Below are experts of layer 3 (counted from 0) of a mixture-of-experts language model. Rows are named router (the router's row for the expert), gate (a neuron's input weights, with its number), up (a neuron's input weights, with its number) and show model dimensions 64-127. Each number is 500 + 50 x the weight over its row's rms, rounded and kept within 0 to 999. Numbers have three digits each.
After each expert's rows: "comes after" lists some tokens at least twice as common just before its tokens as in all text. This comes from a sample of Wikipedia text that the model never trained on. Tokens count by the router's weight.

# expert 8
router:488527615591560545552501467500508518498501458639499494525551521424511518484470477521474533603546503528559528530568424506537543550490469472515569537527457543456443438518532530453420510490495445
gate0:587514584518542495441439522493488472572507536476497543485570458437429429534567529494513504464486450572445534594514426471495420558506482536490441520541499489503492519487590466467540475436573443
up0:510426478410596476487478438479549499442477443475434447555470513537478483529454473482428545523486548501554437514437497505588512455435507536453588554479491541507551448478489474478485601579557439
gate1:480446503439510515454570510635585574476479460512444567515471500497502525447472500404418457476494503483292475522478567486539481493478573442482556494523489566488533527567513497510443349387505520
up1:546481489521429495475540524449390431381496504434584477475511501506436428540543578405510519555486421521589476431456522492486475449536500487571559469485462525510386504475400527494506534472455494
gate2:561488554574481526559522530407520544466551410402512412488448429543507518522366484499464620538504474537497419535511467502527492490483509573502515593519553531431413446571513534541476580492494512
up2:523567580529632429551492416470570454430412607529471527496468494537392592464576483569567416465440472508537506369581392550525504494479439472423490512552442451518466493541476546445463412478464521
gate3:411340526465498549511506454560473548484479621473556491422401435517544539478458397482517509474394547533483523553511511554495500507452448419470520574503464526498476505455507371383418561492542527
up3:416446441532498513497528572532483508427596499577511442522504497443466530551403473454418465530581447537412495455482533538483541491472494481547507453507464505519498401486340511580512483498496568
gate4:575533515526535538468571559550534494515529543491566553434428538523447508567465493527538476505543483437423480462476469584516479427542402525559629595498406549487422452519521386492491515501547602
up4:559497496530548461551518536529410511585523546573454430510459530446453579568371489557530450401506595451514506542481528506538546467502563531518522522501494503450443430511544486456386541558528531
gate5:545547560543398443568443598505520517518491504506524421445459543502405497528490548504469444449470494473483443507616457554562578468461504456489558559489496378549538582482502522464454444505496469
up5:600466576590455440501476551548522534539452501412526412443509572486402460597481530481535458488470481450578478537505480479566548525497538541551546455446474432509563548450515505534481543518491489
gate6:541533484599606478542523565554529541487540572559557530542462476503491508572569497499506578525527545540473501532488530516497460468416541402518494515545444476523477591611499498525382429494531500
up6:489517542527542496525560487542446501496492503519492475569514400478497478554614550508509527530531510487561497577497520530456540519389548427629508436554414493449429628584416524436451451455493510
gate7:594515710539446517564550483423435455445513456513487484530454451418598485565502517514536487506530543573536530542570450492503470542458448484547487523492461489433492495530575533472474517530445521
up7:608585574472428422580473540531430568502466531448460525521465450447501475545602476587485441554460491587438479545487561475516497595456407444642561438467516584510630478430527505579492465566494517
gate8:482579511522499440436494519504547500547503491546537523436488473484608476438497534482460598509539452498523477527525487545491467510509536496537486595440372552531506479561461533503481504398448425
up8:478496524499522525513540596563523527384522451425522439507429551478440466523426558524520427524491507425423558459391453480529450519458423455478453542507593499486445458468459482467542498517471539
gate9:517514659531477520528422531366588493442573402554491433501530568621438438454425447544541513541624542478465458511406445489502510515503552527524495570437379485516518608487518522512509502463468502
up9:513455438396436564516586480521381625463542538487500508463487582477592484537429492496456569421460493487421433468558495507402465541440534387515462454498473551476521571556432533489502539544475565
gate10:513587574546469600550492505435662539420501520525458510447449454532505546539428484656487480575559563546511559487456512510435491507481471516578481482492422512529360495509501436499511477574546467
up10:516505409445494466465620573514444491481515461443530386496503495487546498479559410295480483398503378499528512418490395552486499553549523468524549516556598504495524455482499538507574492447520549
gate11:464467497587511542475561467434546527532420482450503484499415500414536459433474468505542458582500554486476599505523434528482463590411495542549553572438454482456500493446494531550467597516499453
up11:486532568484493513496496486553480508456352408423584399484453522502557511527479525397553554417527560548562549515522477515435490477495469581521604565567495551427521537459466496459592470564514576
comes after: "\n", ".", " ==", " =", "==", "==="

# expert 0
router:400485493504530607554447436470506483527486440530603464519522596514524529459443612557472523563558490442498445490487379597527534551553522492508455504524570504497514470577469539341515422524430467
gate0:511608461515476553503543544482417437545528530523596473480563519504498453532455544441515435535508418519511487564491521484450520452529490516501557522488425585481469581498417445463494466489454428
up0:478442551429566394454466532545529469379401520507421508497495508539504501476465517571465494394477571506506536426565471472502432490465484507441465577456533433521535512489542597485522517413524425
gate1:562504493496418472529493461551537536427514455519533535483483506524431517452498523529503484619567499441373547548569468464534483437506545584489461532585448585517508549407394424454547524485521508
up1:591418465471434456510426452506526499521553528487519529493438418593430437431511512517500524499421528466446485554495429457483450440626575665485487476537518497503445563501557449488538516489523498
gate2:496510527484566531503501497512492449564549495429451488615433524450526494438429440469588596438561606535486580507500525487503440478493469538496474521420480516560449454488458569622486539492485493
up2:593552436575474485465428545482417468445501490490590551434500516423562502586505553525474430590463455425557370554513551566464490544509544425509498444544521418307498597496504430557426467500491502
gate3:518560466507616532527453509485522525481506479561528491497441557529607504491530575521463471469496433425533447529507441541482494442520511468451443478563491547567549450443506544535474437594416550
up3:526522504497385417497561522556427507520493514500521477537507473443485534530509545539469533500466555558532580496517478461495460494406524503427506554491444499437513508522499459488557546403580370
gate4:494519552555452580476492548488360596498414636477496460407611505567410549568502442619500449563518526549470568447514481521448485511531565445539514594471519547462522498449541475545518448500519518
up4:525489445536388535505433501473539414571556474594480533492503528488505507477575389471429439453340464463482516483524476497486536535492520529444421517559548475492396519441555453453404530490527441
gate5:626511527527592517497496532547528567451531524466509489451510575503490540443472543483536542500516549572472463539463554506620518469467469453564537517571515579453560478509381479465467591538561558
up5:447519531473408580495555454463519451506538459518572481501540469487519494553574478513450494536529496480381591571506534518375521518476464475509495559497503519570543491509504541499495436472574515
gate6:561445537539476457442487517499593515485536556469536550491525386586564556464515472485568371611528483570530486462472420444561456403540550609461451473600570494565399489567538432421535463549438476
up6:516554525432594479484606448567470540421483428589511484517509553511392485523492515531372440364507473491417515507481557569456548507536528518531533548437441518566623480457362521593581592405573434
gate7:474451402539521499525475523577532513474510541465578491477404507443499526416469497546498492537533415483415490535508426607552431460526434444447500481438514471537599478463585526436470535615517537
up7:427472435483487525451470504470552475504475611457515483497564476492425524430500484497566531476442571522432524547433510592536393448541476520474494477514537548492471596547516458529598474533464546
gate8:526497580627599474544498466474461436540545481514479553470483432619551557554454469447450456565526491547453497499531447496569489528491408628587430487460462524470493476512492611536530519540494531
up8:507537506578545448545502443403493472518471553559449483561505425563573519549468498482503457454568503544499504489503487471555487537619498550451473454498386545486455387557435609494510426583501600
gate9:488592452463525492477517521556450488611544423514562452495473545407512402460481487464511491647511528434533521512428564393459482503558547508512540474500547519554548443447478452491487534501582523
up9:459488450509424471505410535573484526544469548540518481469510543525537428510498487594542562621518489429465481491488459552422520510495453472522528471495489491495492550430510495534499506423500510
gate10:522503491449480537544544517517417522468400488507573513566405549430494491530485447519589594513431598465517475483417493572499482439416499617629430456501595447466553533550508510452484474449355577
up10:447569606558526540468540504496513419462477429510460394436505495531500475530486567542485543505474441551565568455496425497475472513473609481496535519513446505451508526506517375504503543528588495
gate11:560472464491461531498485485422506470553490466453535535471466495517557538457463548500495517571523467485489396435453478452461440543521537457582508428491358478492521556595501523498594506443415400
up11:546547544499691537516557474445491491495465554467518467542478487543526461476431494508574518456456548545540524473374476480457509507575482459578448485520398558467540494499436469559563536531554465
comes after: " |", "\n", ".", " ==", " =", "=="

# expert 25
router:489503511585492517486588570587499503487530435493484498416637538511513494448464550452450465419497511413512480481488473495463484550564479570456557567520464582471536411457539475424479549429411539
gate0:575449499514545495444562406437558544459528534406543450490514372510554432477519531466484522363491467499609499495424471528496578551520543484539460462493414452529482551497480414520539458474473446
up0:412482561527484542554426562499543466616521501501482496496456559474492588587468511585527531600524474421423511443489528531512503533472483526373532519531498348511416551500547523441400454528542497
gate1:499502595556465501548523568532642505497492514373484516451557473534491485543527415470517456534488453603494544460455536493462622555507496469580514542470489441623404558540414315487484647536540406
up1:617614549487439576509568471486523418499475484564521536505499575500466550449502509449474537597509456558533497514492407555395567382457525517518606550581476487503519541518461434547488480548574496
gate2:468512464432450523562473487411458483595588471500593549458491389503535449510477568546486445488557521547552432561525500629581516530510440513531528390467462466548469491536508481580471585481470526
up2:450578434513470445578493386499501515523582480570490504414454448408532487434510437486519440432572505515605435498579505562588579512472457458485473419460439499542511477523468594567489512542493481
gate3:447489548429537463506432492462438525440527626405509467520461484554472529495574439498432511481475508558463535500559580563470435430425462439501476412434563538524487548515497508600553456571636513
up3:423484434493593506402480538561426593527443458565471440510550497463543535517537517532521458484475538516519491541507499438555432505557513515489459461465379538494483481524580500475444464500401575
gate4:442475504625459451575467455544499553472589587518559539434491605428534421560579494468499498507482523450354480578511476510478430486391462417377530535567500516525575493537507514476420492560455428
up4:468518502573472461463473535534507513582472583564515533451568490464473477501510575558461471456486557454503512548492594439485453592544551456442511506536508539503517442551536598568568411467458492
gate5:491465467544473564491526568509469519470546465430457461505431551428512410627484356577480522496479515528417512458524445567470486547493585467484495584588523547517473569546519438441481542522509464
up5:509502483429566533484442526478524505513495531524493545468498539570489451604506506576499495478454563584508591454503490450592518500535475553456504558512551546493466538440539521498581483482512453
gate6:487515469508477480563577529467503485485503531476538443516410562428517472495486546516568489485559511587504527536483486487542420432472535463506567475454458504549548463487480437549538471472561501
up6:516508572567481509487473534465552517433534480514436547488431501455456531563468458520420501588520378540530426424545485519399592497443464454521481521526568459520552574442385452476475504549547536
gate7:556500547427557437413441545555470624431417518463442449567434471492551459517588491469484533495542599544438555499470598532523470501426556475565514510485448525486504551526468561489476478441523604
up7:471553471540527458591490430431458434543434489521547476461545493532463557513459532522542470531571440557523434509486440495437470456506453458498546353521582490539463549479469415545511482590502467
gate8:419491441444572537505519481503479506433504470415473480521492402447467527541449473468537479508508595485492600442542553513526503617551510530488504475478449501539487493579473498459510466556527531
up8:520422540543522569463509512510468508463429526400519552428462501421485456505422474574560506532560539484400547550529529536542465509481461521558465525447447422476465411532504478463507445519480499
gate9:541497548580544525498466474541601525552505543436480470451456476522478520521498519597536440484511478540582507449415492454501540434511527530551553483463534487473468515536479496499495516471503558
up9:485550488578505368518462491502566474498531480468443481401532478526489516480494555492563466524526497510522544429440490370403499476487471495547596575579465474575570532617476428494513441479526512
gate10:511617587486543426553464567496507449528461513435552541483492472511449436562468511491491604565537501481552559544495511496365529455507498485530643587562404462557605595567492431519512488527501464
up10:509383407502448543462452451513451612498519590476462502527453458395498504530483475508530456477560486527465477409487453514571385539546503460416514438509585526473539470431487545452450463574501573
gate11:480494528601508530442538545501569481466538490571528639499527551515463566487491509523416451482549408475556424523502592553450517492526527531555543454520452452511459444490518485502445492447455530
up11:522480432500535505481498520531465536549570501425471563532545495546360480469488451489448444466417451470463471586488509562524540578613465608583606521453559512531512450469566493522541515528476487
comes after: " |", "|", " September", " March", " January", " May"

# expert 38
router:545498529616487517494539443514530491506475468626500554495548591547509521471493501486480451448488463422481431540470531459533574508529471581499525523537464498495482472541543532429488511396426457
gate0:522438524563522561521465412547516614517526440551458474443480639546516517544493510537521458500508480496554503518550511559484431453495396521564518502554452481486479452524487509423386512503515501
up0:540553590485555498505447508492494561532421521535483484470518603577537570466516554545519465408457521522567532385577488595533444475558423422582489449439436493476482462493580528456492529528516504
gate1:453509487499573530546501477526539403513463434404491596492552516555497474521478540502504484432520469529588479489497536606434517511541515535463551458477445576555474477545470585497552558489500475
up1:467449432545514466480478524547506467499502508472498490440501518477513520441546417491495490465506470504435474551497591486596448467460490491471484529522500507409555487501533543409436532458412595
gate2:531497534469564481563447522444500408500433564504475498500530379610451414533486465509445508566449487523486468500458439527436454493537474487470462498460476523503620582525470442478382572538524452
up2:456384453491440430473470516439499452487482458471531524556445525545591514493490471553499505456484504584538490445494589465510512526517522447497490431490496481468417492521459404459484564491533487
gate3:496554540402514434540532486453543488534476529467550420551459488411510423577564482512503517473579495466527503466512527501428554535473489534491525531518457517486509621514424471555458528537530621
up3:478446528446417413536501385410411577516491593501479465462550482437497530490510474496549524411476475463476494486585499469482402518448500502413457606501545491409427502496525461541488479525545545
gate4:520483477523473479487513513472568542545548517659516617536494508573565512506529392485535428441516406527461530543513563520477339498449508461501483485474462391556483576490498509481500469508411494
up4:510455431463424513485541468492476458510520437536489521546510474475502433499521459472530494520524496500478569511519457504560396606496531427489488466473506469527481478523495620526554445502473511
gate5:454466471593444455511419473491486421528503473504474435557532487628561477423424529523573472411504554499464461529492555508544642438483455492549518497356452506458529459525460588579565523461511463
up5:467478503457429529470508524537614534526521466596449540462536516511481541463497506396425499423564485464443499422517610448555607506454507481542511430562553473565576509526445509535472472453459510
gate6:482410469509439464506436612488455476586623550558577653494471537491430536429415525440528495478458442483527482511556573477529483519499457419516478435495549448508460520525457572530538519457570500
up6:430533540476553425449436495471586565471432520508578505434493590566483400554558452510487554481502483617546571496538529533507463424527582492510448539539477489470460569506487485450528494577438514
gate7:514493568512611440492493538506566467591457556451502503558531502461528554572479509527489512494486483552544533598480470385558483527459549559530512494532426539658476525480449520517569447418499509
up7:472494510482450558501513479476436519408532493581499505457514548513472526416400536453542494486558510532475457496503476530472588430525488489460467429471467515338607431455478549478487547553463483
gate8:520445523573420524470531485530462556474580567477493549518449467579482476474449564498508573526443484478464512485527490451559474405503524568480468539471462595438472361499538565562501496496528422
up8:436509435381468519468509477523545472523509454477525389434567578438522531534563435527500524544423541525547441494540478562514556513489524388506558568602548518587637528488487465473556416498563593
gate9:709460471470509504480462535453484520467493416457579500404504569505497560522540470441548485535450520483492474591431431548478575574512499529546429596432426564513478501551439322452449573529475460
up9:644459545519419491540405552435501502470444394435566461455478494583496505464484434490580505407426549516529457512477516534472621525572447510583480521440482488543454451497564338383501615537447514
gate10:433443531490467477608474348523394469545509504508481531544425493446459512443514460477539458454411544471515475600437475469535504503427527630536545540463426466518445484476466498520564523471532536
up10:483536393478465535462518590507546521473525426597487468458618510579508472493502579586471517602534402521450521464615521484458535492558487421415504459523618489498479526539535515472417488535522415
gate11:523533484410530516561545542513530508502515601485475549571490477505476472468455534466555466463469473472446391448507582541497514508545347559435457527451498475477385531562448518448494498490557485
up11:546620561419508442543616478483478417512451483495492556491482503445543484568519558513434458454573578523456576493585410456459557501514538575513488490504461498432547513555547551543423444512480500
comes after: " |", "|", " in", "In", ":", " (born"

# expert 24
router:543443535522446541361551467483518496423578405451534502464544591412557469490519559503378485482524483479472534474542492544503463532539523631437466567579515501475531418451470543329484544442482453
gate0:572519554547504506638557544445566404448518484462442483626462604500605550483544518530440506536551482407406477422517480512519501530446460520500501537487482376497511539572468469449550489558697423
up0:494544462482485476425489476561414593560507521486561552397605499483461511467454582502467548532455483583568448577416400537468489514545436455498533508539557548471542487465500496513513460426446534
gate1:480516535544417482536488546486542562500549495514525490470470508504524571552489457496450486499449548503601669520483438536571553549519419490515513484537429524478464501436472572457517513451554558
up1:424444480439463469463479534471460538458457544502488490561462472460548504552503466512510541498487518414505595479502583550592528534471469440483435462466450470443432570386442551481497501568549529
gate2:443520512480558500526541457448488505459400519562476548517503495436484509510558444510522488394433523544518527489487484460583431550375510410587386409536490551477531449460498528481414489487607414
up2:490483479602465522496460572409585535567562463563448507562494507575520506522519489496472415505450433349473545516536531493494508504530482514378542531445629441433503487448466468467533490449570489
gate3:473449413534472595464498532519468479465450562436472530459394513504463443550504442543540460568451543447548448597562526507420520524485489509553546553492471542461539516477519530546397607493477599
up3:500466527502565422469486522528517509483478428585510603473393613494560396503411416589485440444445588478486530483581494512470547533480544514548502557543488520466502531507527558535481498536455550
gate4:485472453501458500477493478515454463442499454426489555397408439455506478480476438452506505466449508444434480549560454500541364421479413515578448547428493431394384429480523511453470534545501606
up4:553488441574512472480476482472524488486551463423567524376501470504562528496446489432451442456389410497483491488555488554518458501519439566571514512455484447411379465509564410428476482575493609
gate5:582539492577515482521617453546580436520490435478495523533541559455472537519512566462435482474518530522507512606499478558532627557434484540553465484550500577536485416457476513485364449446441476
up5:508457621557445579514529494521290526485542464548531448508475529554534561441496541568462475586562476510580468390441503484445431489507589481520541500483462450509462469565483402475467504487551467
gate6:482484469601442553484465504458567501573520528422463554451484473590516590539504518490387519508479501442460468525501413556558457541564505467506465500514571519480620475487504511474482580484467561
up6:357474464596474440444453628527525555493515433539488452483405488469544438492551540502549539547495528476374550502490527535458597507413493415463445513424485391559513527532486573444425507554514594
gate7:495514482461447453450515472428532436482399596445503556537469466446454468534414472501438493456543555618545491493531468489326524481573544503509465492550493470463497518517509499501530482561541445
up7:494439507496543611486479603560597591493484512526468515562506542563391462502548491529505435454491530494552536511460583569607559493530526497436502470507524418451504599412420526529501538485547436
gate8:480516493382460416428446621500466541585502478497431559456441477431481482558558462490440424540458569547510588483492561456524539549446506550509526454462498508531464531464459602535465539509562438
up8:467534522488440584422507434597538550511473427516464449476502581441469372506449455513497477437536466456568478452519586538539586458396510466457432516430550630496543417572456385585473560525536464
gate9:517457445536368498430556496511527508577479614513527471496499548435551450399510398530495550452530476493542482548494487508507408509545406512510467451559443500455535531593504411476587545379590409
up9:492482475517461478425534444489536363498463535500473394580477473432431471449462461460479512390519595454446572511476549466435482564515446556450493438555491461482465543495562562424522522416489563
gate10:482459472471481516483499404423488562515513526501565533451520571405510521540445520518528513534412498490441441613533493508495475495487464492453506458513501478489385442518430503548491480471507429
up10:462559542521532490499487522464493452441487457444539422572501514476585488515567550503439484523586464466582475429447466476493611449523509509515476540554460470514581584548489438468479507534521507
gate11:469505590513528558514582488582510500452489469440571505491423436464433532417456454522547559483491517463504569454466480471551547501514507456505448455592432514411510480497522556401479539461552537
up11:484530589394504481548642482467599423473387467510517441503443476452471530447524428539601429502518595517563487423458559486525510505430515480552420390555429472401505556524524468488529569518579566
comes after: " |", "|", "′", "°", " /", "k"

# expert 29
router:541619567560434523505513582547474503492544417499465536447391500446542476556484562445480461490474445488454488471510458495431550507428452487446517541490487522497556478577428550375448476411552420
gate0:448556483500474490454487561486504488554508508426530578510425395417496508547472669550511485486582460503425519589514558440489450462543509513517521417569534482438521554546596616495494413409452501
up0:572444542484491485586514514489457521458529429461518486448508594447492463524518495472580559505527530539533440591552484589533441565470402557525520558485497572469531532506429438492568420535467470
gate1:436393529525420442543500586488515529479491498523511415498511524418525493440554462586517458564510471459584490494474466517579567459474515466475536546433535483389563538491496494516444489483460573
up1:517465672536466492526507532495520409496443454550543484480483505496536570537508530535456531465506568545457592444600444505496499536455475488531480436555576475465591482516408638420557503482470462
gate2:488516601445469609427552533533527565588457460392437553503528491476594495593472522505471538465505505520521495493604438479490556500495498462631475565430500475408556518569477501590468505510546481
up2:505493442509478468561504516501472460370493502543552467464417501521424464409513450547505505560474553421484534472409489551483427483446495553376469501559565577592426502485470470418519553510466520
gate3:456529558550517467476428567553523549568468485424552457518539454597506524587547527466378556530499549558424396518439560469459516538445532486492546465585432492456522554486415522578457438535601472
up3:479560554499550543519566441475536521404485574524467543480477528424509510500465381502577459402495445497463512450499463504519538557537490410500474530520404409439538511553460527415536485538397541
gate4:501424514445491432473486467484584543504430554490426518533424556499563469449482517492423527513535543542539530458531507451519458428454525477491508457484521504579449461528454579503390467441518457
up4:475456431489486535531446536444542573530501483458478489497489495546483537522473516490419431446431479447386517548521585460548456549505444527443481501481437462487468550467478587483448515477463509
gate5:390490535526468503482535439547537557502541540481466526457406455459563526564440469482454514503447433482450460513524547574540483524496554456483442427535561511523493455460484437557492543567464485
up5:433514441463508550491514510474481481465537501499561484452550519583474495503529537397458450507446501534451509521521467548532441546459471495557551491549447449465535558477402522454586514570530545
gate6:502516477599485516455556492526577535567460565536530478519479530423489492584540461638419480463557566386458625541522471513574493539483484536445478507571467515513427433515425573469445499489493477
up6:417537463455539488556493457421413436494530492503535514511481526512630462506535515469655560598536526473550366542532487477459491448548594463500498508474544504551571475484525494607517582527468495
gate7:588437485414440603524529530414419513557490494488484471627519498475543541452399497513512565596550531548564458421428509447492570389454585467416543504470560535550471426501451491511481580457535555
up7:549575560549537409466497510515552531579404443574438525458444543517505551483525369525500579561502524558461516506519545607408463566511505555450474574521477498427497574521534504450489478549538487
gate8:467454531529602529565513472479390442462574570496529405453519526466453507504523581495494463532655496481471556474444480498479545496523407540468537544520503546503427534537456505470529489392482510
up8:569523546471404511442542490531610515477469469485540527480521557450529542438563617513520552528438457445474486535594466508418472480510405516458463511568549545479467523571469429467479511534476482
gate9:487486586489509462524507430491487398420428433565562415424482419502512443493475517440448388509566578516508586451554431506489539509438493414462551639495559542495537510537541504564529562502505515
up9:501450579426498524525485563492617396449373537584577488495525511521409469525496470561485477475512586494426589558562449485466537507454477435594409474521457503546486455479536531591521494466524538
gate10:505469448488519567581587579462494480445585555492448342500540488558543414481497497471491523535420359465410465544528537473522504531523476525453491468423479492515536531508574564411585566437563404
up10:465429512603454490526484464486506450524540468421565564416582460539643486425526517442581483497444519482453456479454500521451458500545362469481557380590494500610463459497434501464543560509502474
gate11:414526569504465555495520485557472490528488489504494469610428520530576434536502478550532437434617537530478545551535391565508514555511393460498511513395369469455437493615512493536466480504516519
up11:390431333506493495510528481474455537514487571471542456497406478508471461520481450601539560589483412449527541490450487458415456540534455463472548548395522482511579546504567541496526599480467415
comes after: " ", "\n", " 0", " 1", " —", " 2"

# expert 32
router:528503515541479495509504466482490491538583476619532527430521519527626498543478487532438521541458517488435509463569418538537510513498533514449550615599484483511522426565504433476564474435549473
gate0:547412560493493462527408473505573508466481492540501506471630589572475411540502477516502470533512547523435491541475485463478546547437500485600481546408491438437468466540506424442445552524433432
up0:457541478449496474475457437465393519571595404562529539575563484501410476573563482490510460550468485435519573515486463494448464507612474541507462559491472506518598549500567600557511510536528495
gate1:464470580543532450497594488530517439489455460483580500567526560513517569492419420504529463524490555471469551450534440538531545575476565591555448564475535548540394527512459520507480452574511570
up1:473494527567492479495503463413524408484429545362499439505495561543550549550429446467506462527489504473515550462532548491481472494587501523506435509491529487494449565492604452507486508486426621
gate2:510493419491515511512428550509481467522477500536504476490397523477438524492435521583484515582454490569505666510455521528557599483472467503568489486524481460552488527501565529430477476505567466
up2:457564524508519445544514544407507493401517516554478511514482424620447493579543558378415459504539537491413395541466447498448549462551405444523470503494474574495496437516482482535513539561500514
gate3:544481477549513541456511522474508491478521438529562445494544474511449523502530477481551532544475516427461464507466488535491405459537527464518579474536630537500521516524315422489541480392490506
up3:490498532482525494551495486537506634536531478574426493531420397576609445475527424497533447484498490489514566629525528535464562466510475464454443508451548507536561460415610524520431558521404496
gate4:521469614515580474556512423496567506558558505479483492490375539520525577619409466594434525499474481554532561533599520516460486446485564537493548537535427531415432477477518503432429530469635432
up4:493563465496422517450467532479463525449465457553611472492572548421427409494544615497466568586515408422427532543470376547429480462525474539435504457578451460456483502477478422535492430512458562
gate5:467540454603611597540484513477514549429495451430501459398514467576425463476513508444559447472537488539530419438491546499543467397409529549474500432496548538427538491529403490452446586588438454
up5:507579509393401454413483477472605459526501400510556552560542541372576577508462512439454449480419489524378521555559567423495517603553467399591490589454467498560578470493480545458574415498535587
gate6:391467558487629523550495423539530417463541525494471518541544443483521497564486479513447503491477482511504496455576395484498505525475456493497481513417525484461476534501547437497478464608511465
up6:653592443546458516448562520437521611534525480569480495513478567521474484504520597456477529490509431529515504497467523615490417490502559510508516462596550532554531417531445512540462543458443516
gate7:581500511503465459450517523432561459525465578478557397573462506562481412519561469474494497535583544509514465428476506571573545551525530403431485580614465467521506415580519491566398582504417412
up7:548516481493519547418500476590431457546592477554475475528524543441544541430657439483509526454491484587530510443398439556508389463501545540520463483568563532540477518474473455438586447440533574
gate8:448520502487518503500478548504447469459456487426558477567534583407538481478459524509490416530526498488516471552562376469431541533535550537561537558470487579488551536524529494510526464461516488
up8:416419525439532538421476501494392520547424503470542438504532490460538466543347501500494480511473505478557446472471494525403524580469586518528520581440514565503563524643467504503495488462486517
gate9:435376551549542487492485513444538447479469563470474552435519475580512569479544495482503511418563418502467491461552478474571463479527529520454487524491496511469503405530598454422500560504367446
up9:423536526520522469491448438537558446591515486487495499576466496463544497501480534497553523536591523515464446476403520516528523491462494473510486457483457566509463594489469530511662482500584436
gate10:542573533504523517525659460464544457563465471546482484488479439566516562575411488436463507502549481490562622474517549510532499466388520513501507497511411565493551528562497446433518433475516500
up10:513484465466486467508564552562547448527559538551468531526573441630526525511435469456439575475601410453604575479540483522518520497419529525643426478523387495438416501504596430457459477470543554
gate11:538455519504502525463543559492584472486453406533558460493488558452516473545498452474463529517439462502504443516503506611481513494436504496579574556633536577526574570532402353572543566426561581
up11:517390451454482497420536558509557504528475445457499556481519515555578533529526456483480409443482492551491438477460571561546547470525559501510584500537522458570583523572517378537532538475436560
comes after: "\n", " of", " was", " his", " War"

# expert 34
router:438533495577441516488541532565533446520548454485497494477435557520544550545440546508450460650434411458409493484574431477423548472512490446418520541569488551492554440512467466430494466443534462
gate0:493490565514474398467436547544584603551540476462520478393475533541565559523542549459519573440579536469476548495435503499419569490422465477457649538487595545419591433625555460537458469581491523
up0:544531543489460519417429537522462539387480483608551492550481546461518412454562470500573549542498504495615502529527478528375476434491553514448506645538627493457506529482468515487553492456515494
gate1:425510600455607541514495448533507562539558510443522496618532479561581527515552382479517421400523575550518502561512500522510476506493490434568529475442468482457428495523489568519439488560497510
up1:479509563523473542485465432495441505544490561489486447516496481432551510578595397601555460548519493598498506469485372464502474555477501493604528515533435468429499455619520468580500480563531501
gate2:467539550499532533407560426510472505461538597525571480477463500445550528512538532516485492574539512474466533514592510461440441486478497410533517494533473436549482478564486505506492554522476524
up2:478493576471457436427386492477461533463463570548529500489500471458382464485575476581478510587551477512449569491465467564513438474411554581442469542612562464449490538479519499453438480430526479
gate3:497440479535467475522471529530592507384458468512546446499532467520573518466571533440482463543602533519539517376428455536487562453548523438482513448413592459486497443459581499446458517500451514
up3:497576513482393524545446497518418608466539480563514488506518549532511516468499480503537535474498519448406536450517533373391493528514503479515573546490510535447483533490545446588481413496494419
gate4:463485555491429497481489522424526494545441546533517479493473504587560548566507547528483557494596628538420492511546566468488505482496515474542525521467477454524386541582459504429536519504485521
up4:452485534486499534555515555454554438510392502531536475481527528462503490500492515521463525535516470453380571530486507504470467471522469394519453485393345453576500535607503406445506575452463547
gate5:453572514426452472443484497487508467461453500516530499516539479501433564608533556571469570455492517504454534494489571518474509523627500453515583525500537405493559512452438523456524480544545482
up5:554625592499463434558538530508504592420477497575453478496487505461467523523457609569537572593483470489424563525450523468465548467447372453519459468489561553465473533502462482475551469470524505
gate6:475542429547432601490583538584454500515468425467459482457468501492483489492457558479532507607553434453517458610564471549552523507474558419472542448524587489580542540487545640499456524490514493
up6:574546416404492598517551557504506547408458472503552452373412568388460473533443496398520516531454496408450461479489452511515517487494530507464519587562446547543528451542498507499430588489562487
gate7:535542533468487515496539492479526623471543466595475461517544473566504450601473469546552531424474462474502373488491472540536576509531466476462565487316546455489536474536519449537567482487508471
up7:506580433503420467525502565425472578517519479548504425463520557518483438549522534509580567423412498492550415480511507498561527472525435436449658504408568428508571496465519547487493483530557486
gate8:531457438517619550469507450489505516387421503505481400438545484501527486518593495471472465571530445427464494655492520483593445512437471509475484496521446559474545483472506579494449507528549573
up8:497581560551516517515479527515506452539519458545529499562485490552496470475446409577567587540507479571470511426505471502390515489488573564565530549535516505466514483455526343500542437517472526
gate9:445583586575613478499499550510483461436466568501528491452552520521445475511558543492532455615524548502497519584504421516472445540543476475555587615533458527473555489515524531433535514567540474
up9:464524477510461450504542551547484508464396434524463465484471472453542559606449479462516622595607515511521451435430560454472536448497542428510515467537479426486482506485458471461557524537456472
gate10:430495417427444551470554482501425565498424454509528609460505476444510589459649507510525434544437483469453528536494546421486522504484561489424513446517448452615548439459508565468557492440488506
up10:537520403504443522561515577425484501474434512549446469485481451507514595581431527481503558490408412447566380488546486442520540505458487495473574505513468582454450512547405430558445549565518444
gate11:498448541498530629494601519475538527547472504434519525465456518548624536378492473425432519462477478474506464536580534535493499557552534517488538550516527520469435482548425589434478502516402553
up11:563478487521446477476477427523493462626432551482528501564474539440471467457485480418530529528544532484543471553516542547482556523508491563555407496473477507515548408584566606483521529482470562
comes after: " ", "\n", " 0", " 1", " as", " —"